config = dict(
    experts_per_token=1,
    normalize_top_k=False,
    seq_len=1024,
    steps=9764,
)
Below are experts of layer 10 (counted from 0) of a mixture-of-experts language model. Rows are named router (the router's row for the expert), up (a neuron's input weights, with its number), down (a neuron's output weights, with its number) and show model dimensions 96-191. Each number is 128 + 24 x the weight over its row's rms, rounded and kept within 0 to 255. Numbers have three digits each.
After each expert's rows: "gets" lists some tokens that make up at least twice as much of what it gets as of all text; "comes before" lists some tokens at least twice as common just after its tokens as in all text. This comes from a sample of Wikipedia text that the model never trained on. Tokens count by the router's weight.

# expert 10
router:156147101150101139152140136133133094125129167100095142140141097086135108107153106156131108151134175121115115115113126135141122140138084086109104167130157107155110151141140112160125142124109068121139099132138149103134135118136154126071105081133127112108143137134180096120135082119078157126
up13:143110114113168132111100108148152158165156145120117138116128099121114128156144132141098088113109096160135139142106193107151132120108090130108122088117127109168138102109106125096128097074077108106117118097142154120155125163111113169113097156152139091159122144155173094129141137123134138131
down13:112108110098108115134162132139120128155141131105128123093117082127182147156089049125213138099140145150145113125134132098100100140106185099136127131109110109132113132118137123150142158176120168122137107170146112174118128136121132139112149117118122119150116148147134106112139115122129125072
up14:140147091125153158152110129134084109125130126109152089145130175134125089080126146106087148138128110136143117097144133135134133079148097114149129151109154130112144131139122146126134131144093142147129111093125162113144154123140135172112099166113072120132170145110120118147131119182142109135
down14:120105109131100149144104109105105126161105141142138146101138140146132065136136096180114112139111116135119130158124088143131148164156089101103107123125140123135126135152128121112147106115124133103116139137138094106153070133127122102133095171166134150151094120161083136167148103106183100112
gets: "\n\n", "=", " the", " =", "The", " The"
comes before: "=", "The", "In", "ation", "ion", "ations"

# expert 7
router:176116152146156117122090138163138177139093121135140162118117139148142143114098107080144130102119099097104089108118110142164139121134114119136138162123148140127178107114117139188113138152123136105111098153143113147127091167143097132073143147104121120133139147135116142120164119105156125094
up11:104121126138129107147134133142077115118145144124139141113107136147127111177129128105103177100112155119114134116150119133154194163114114088137165157113091158122129124141118148136129145134165098105151122140150126140165052126134109116149168138124135155124162108097115114085090111179141184104
down11:145167124121105127120173137099180137108115133171116123152148143137150153089091106136129101168127129115119161145090100148123115139127126149132144081117090164149158095117132151086133178140119114151085108107132080135122156134117110108153139143124109129119165170115179129099153132133135137138
up12:135115127104122156114107130115125143145103163138081067100093105126121113122080147097165176105174124120109110120155143126107178117120152138137103116146120111142150116120115091118125160159128090198146121104095102100122145127064139156139116108121119107072102133123132152110132112146119119166
down12:101132118114143093076081086134196135136142152143129123131124115129115122153102142130127137133111086104135099143160145125126146065154131120141157134119106106134085183111125146114106168132172132116111089156091154153114179145129112140109159148112123117102142146106101132115104082099160082111
gets: " |", ")", " Total", " Team", ";", " Party"
comes before: " |", ":", "\n", " =", "=", ")"

# expert 9
router:190148124114133088090117098118130114128122146113111085114128132156130154080138088116158102137143124130112149128131162132154159137137098071196090142112153132145164144128129126095107111053110141115176156159149133109130169163138114104122171104174118110127131130149177152121147073125107155137
up13:143137143122134144127137134138167121135102135118160117118171162130144150112139101133125118138083154113130114114148099138125108144146153115130162136145111159114155177138129131143127106143078094106105133118108125103113146093119144120109104108135140208138119145148129115139149151153151193123
down13:163130101126125122099112141146150146148145100160148125157142131150125117082138157091149118151091107133132106182089126097129118146137129131092084026118107116132097131118130143134117137116179161138140168128156117122149164140156113131158101158128116115125156119078127143155146129130130117084
up14:136121151135155162154114121121183170095126076077100112123120169108143138127128140113143138094156130111094142118120126102112135130092144127154147080174097117119125150180135157128145134148180090140130137131151130116103120152126158187156131170074096137139141121106142118096097134109109179148
down14:173146110106121147137135142156157171134072146141127127150110148162119152125110154127167129130149135151113138105117104101132130134117136139124100140138160137121115177150147130113138113119113121176162117145114119115155107147137101123110173101116133120084118109132091139112103158138124095093
gets: ".", "\"", "\n\n", ")", "\n", " \""
comes before: "\n\n", " The", "\n", " In", " He", " It"

# expert 23
router:185121144117157113100104134139145167126127158136111088133142119104134118137091128092169100120140159125084156133128132168170147134134135148151105123149123142118103151151111167106119094109102107113128144116132163129180168148106075147100155103114131104073135118118126154111186129160113127092
up13:130107184142132133113142133111106098088119131085148145049091105095121113117128114162146164103118163115162077105132158144100105140177139102173134115113140153146133125100137121099109131133119133147149097127137131082099080113125098125130127120140111096143148133123117146091124149150092105141
down13:093122173141140164145145143159109144133120133156107102115155115151158148137198113081153121121151136133101126138169148096122146151112144139138135175079120176116156138126100164143106114159136115123112160126145111154122125132130143112138150139150107156107149162103131115114156147139142121142
up14:140159123145156150060128114145125101128112119156130107094114139096148112126130104119152141135137160143120150149127168131101151054153070120132105140138126154124132124133134120162152101167096152156143178109130166156143154132103119125161182121147110115132117129133108152132123120166124125143
down14:146141118143109164111143144133078119152159146142121096099115126141100140126118159125145136144162120147131087141158157076131125166114141142147134097143134119169053126106123157133130123123128121103162136130144113115125146120146166124145158150112153124155127140101161105112099129094119111133
gets: " and", ",", " the", " or", " but", " The"
comes before: " and", " the", " but", " which", " a", " including"

# expert 6
router:150153154121140134120140126133131164081126142142107146100145075108122079103125101117125100116134126128125156081105157137119103149145128117166131147062121129135168116145090132105098113099127099118190106144143119103148136145126098122128178139158141144103137153128114089119151127130112131160
up7:127138059158115137106134131106146163110138081142101141133120130154116117120141151118112089112163167161133145126096139108122158151170118131112122141135101101122122112091156127140100116059117096065165113159107152101182091187149134168115121126124143111113116128094125078104131144156128142095
down7:119152123173080093195086152141129113131121159128106108133084138096140126107133151107132141115118098142141119126132112143103127132133111099139123153152123154113132128145112174146138134131124106164179122143151109149097136125073163147126170115138102150111114124123092146142125143102135111132
up8:143133103135149108136101105169091138137168188152129121153151122136095147117139095122144101126112107156186148147157107111143132102166109137144141119112125138132129106129097096124154130103115151122113137142136183171159138098111147116130146143097103140187119168144133154112169100149135135138
down8:101124111118132095102138144065108095165130109125113115108176172110135095176103127099136119127100130132062106120141092135160152175134117129102175094124186133115118124144149144142111127120146145128144147156100133082119099138161101126137084116094121136117119151123088147124139132122144158113
gets: " is", " was", " of", " are", " as", "ed"
comes before: " the", " a", " by", " to", " in", " as"

# expert 13
router:178117126143098114108145119166129161114179078105101123078114134107155102110116143136146116098115155168117169130124131136163117127114121109161109172104157149128127065116108101186138091113130144136110140161144119161101133149134134133127139110155123088111099113104124125163130117114146105121
up11:136158135121138106091131131146138141122168105152144108132128108140121123122109144111121124075128133126060136110097110124139134100132106096180102149106129121156120124120136152146121145140147135110165167126175118113132142140112167164111184139085159165141125141136190156152150101131121111133
down11:132106072095089129111129138154143126133138130147126115119141096135134160122140130134110130143142087160162120114139168152129128136172129127090099149125137113107121098116132143108130125105124111141119136112135148184140129095114109122120156130135123147129125150126094123144126137134134121151
up12:093133139103153084102151098097157080100109132081189191116161138138102115097126118095147117069137108111105127142135120132125138118125104116130123149094151107104124112138154118124105101122153126097175151123141124147120145136127105155122135094109139130137122147161170081127114144129119121070
down12:117093146133116158157158106109128146093136052084146126128121128148150090169136134111105128109125139143122114100090138134095175159141154116081089131115136119109108095117176169091139136120089135127120162161126095153142119136177129125138140138144141156104120103094135140129113178129101137130
gets: ")", " |", " 0", "%", "1", "0"
comes before: " |", "\n", ";", ")", " (", " –"

# expert 2
router:170110161152177095126102073161139122102133157076126105122138171106127139083137116118137143122121125111131154138158127107150137130154113147183120163130174142077123144154102096119114122100136097128135165156145185176117134150169099154134133112160129115142157194127130128154129121140124121156
up5:132173137131103127156120145120124105140136088173136161123127127175107096118142122098144132108170153148157153107110160128149171117144134128093124173133129107143104088144092142130153147094146157138121111103181139139112104095129131142151108071129114093124096078147169080080125096108121155127
down5:113112124083149173137106135117097127142122130134152177155115112093136115150135177137131124135089152086123093115121172141160128141116149132165136079136118104137106144124145174152153143137135157130118152100156121125128154144103195114128136128125120131137141153150126154128108162174104084136
up6:132088139071117166135146195155135144131134111103176130100100133150120095172135125120127109129103161108116149142134134102167152116103092130117146095123108097102120146141131116092111088129103062141104094123134127115138149135162136114090096097117133065109106139102129146124119107140154142144
down6:096131129147143148161148111147155144165121110121095114137122162122091136178115121101107116147115151127145118120155100102107108142073135127142100097134143079149124135119131158115116149119112189140110112157187134155108142120144190143134104148122070152114144108106090101093128114133150133155
gets: " to", " was", " he", " is", " would", " had"
comes before: " the", " be", " a", " to", " not", " have"

# expert 1
router:139154143141141131108141135131125140112117157147106158131160150105123116121129074129147119067142145128105167097112185136165109096132109084135115136110128124136134136128092093126114131094125143092178125123107115100121161155144164157104157119151145095114158162111132140104149107127078163125
up7:142148107164122154163152141076158169127166139143135141102091136133132133125124105117155172097138124152160125125174126140096127133119152104155141120149166116157148148134108148138168162138144147096144190139119103119111112169129140117162129132114129120096104128122106134141114147139141109129
down7:128108105097136150108142128150131166132126148117165127089135146148107154198085158145152118107111110131111187109111105133088152138167129116180168140107108140108139090135110098113116107110149133125171137127129120110197098145120130167151064094139128145130134125137128153121102150158129106108
up8:129106109167118106126113147133091114134141145094176092087159150114159096111117100072158125110166173147104105180143111118170167134166166095105087127101161098113098099124111139156083163160125108117141119091149121148150110101147112087128167126118166116147132094133159139126145132171123182148
down8:156160078119109142096144129125164130131166055109128132134097150150091120180127121119091116128092099119114096110181125158190122146102111097125090103120138146122152117081099137165166137136129135147119117127072140136102185121177172146119103161141107136121178148125127131133117114114124137118
gets: "s", "ion", "ation", "es", "ment", "on"
comes before: " of", ".", ",", " and", " in", " to"

# expert 15
router:121143123131120142098091100120170136117117121099119120140142140139139123133126104121126105077160134096093121115130153107114154139085146125114121126073155093134134141152063120079114129121137164149179169134112113104136142156127168132115175111136105095142148113105192162149135128128115123132
up11:131109154142119116101077134111162151154129132107116111120128069122152145124090124123110118086131111155150103133090142127122130147117107088116153167130127103167079148149097094141142117090129147148164073128125214178173102133149140144093151137098152076148156144129151103130153135146085138098
down11:135186115125110082080156134183113140137173176173093137158134087101130074110131098095136128159139135142155092118114081104158117130170100142105130153097104113095118137173147113139119118126107120142139135118121115148140164097127088151108117166153142126140093125159105140187146108151144150112
up12:118161192149139160150157142133148146152133109164096137142130094151134120126136131119108134147105155110156130155091172095109152119134139060112106137147125125097154116146078133138120119128148142138104155140137139173132120137081133154107147112167104080134074105128079087091146139129085153137
down12:135112121152112149099080135100122182119125175071126145151120180104143156141176121153129101106105153146132157133154145108081122161115144141071121108159135155102141131141135124138122084160131148159150129125084155144142161100130147111106136134126131112134128163100181145165147104156158172124
gets: ".", "–", ",", "-", " 1", " 18"
comes before: ".", "0", "1", "2", "5", "3"

# expert 11
router:167128125146139135161128154087127174130088092129101157094189146152129146097129133125117111153104148138113141082103143150149107111085136125133082146122115123113158105124120082120107120137127110107127134144112142139118136183126096112133156122124142168124166124123134100116140145137078115112
up11:117110138113125141140152114114158089148178122139121133100133090070110129065107140096110108143119136106075171064069146127129152127109114127153090107142126156159137143150125141107123085136135152092120143121121110123087125127106129144151100125142096104110128125126118141106157160153118136116
down11:102164140093144118150129084119118115160125116121056115103117125102166089116118102145095152107155147147129121147126115174077109128136125144143166164143111147143121165096132114117136174107101122139137135139101139125109150096128124139124137135137151098132087141108140185109124072149081091114
up12:111109142086131094115087117127128148124140101096143134143162092085093133104093116120118129107132105105071108134091157107095116130114130137131146111117132143139105122127126121136134122105158146111156098106114142137173139141128111094098139135155086064114152134136088123140123145139117166134
down12:112144119101127152108171182144106140106124138131114104154119153163136138090137108101111086163106128133155110161149123142132087110132168120139090157116170093182154148103154080178122085131137176131125094161084161109095143145121179178159155141152135127114144134075135113167133118138153123134
gets: "\n", "  ", "|", "-", ":", " •"
comes before: "|", "-", "\n", "  ", " •", " Genus"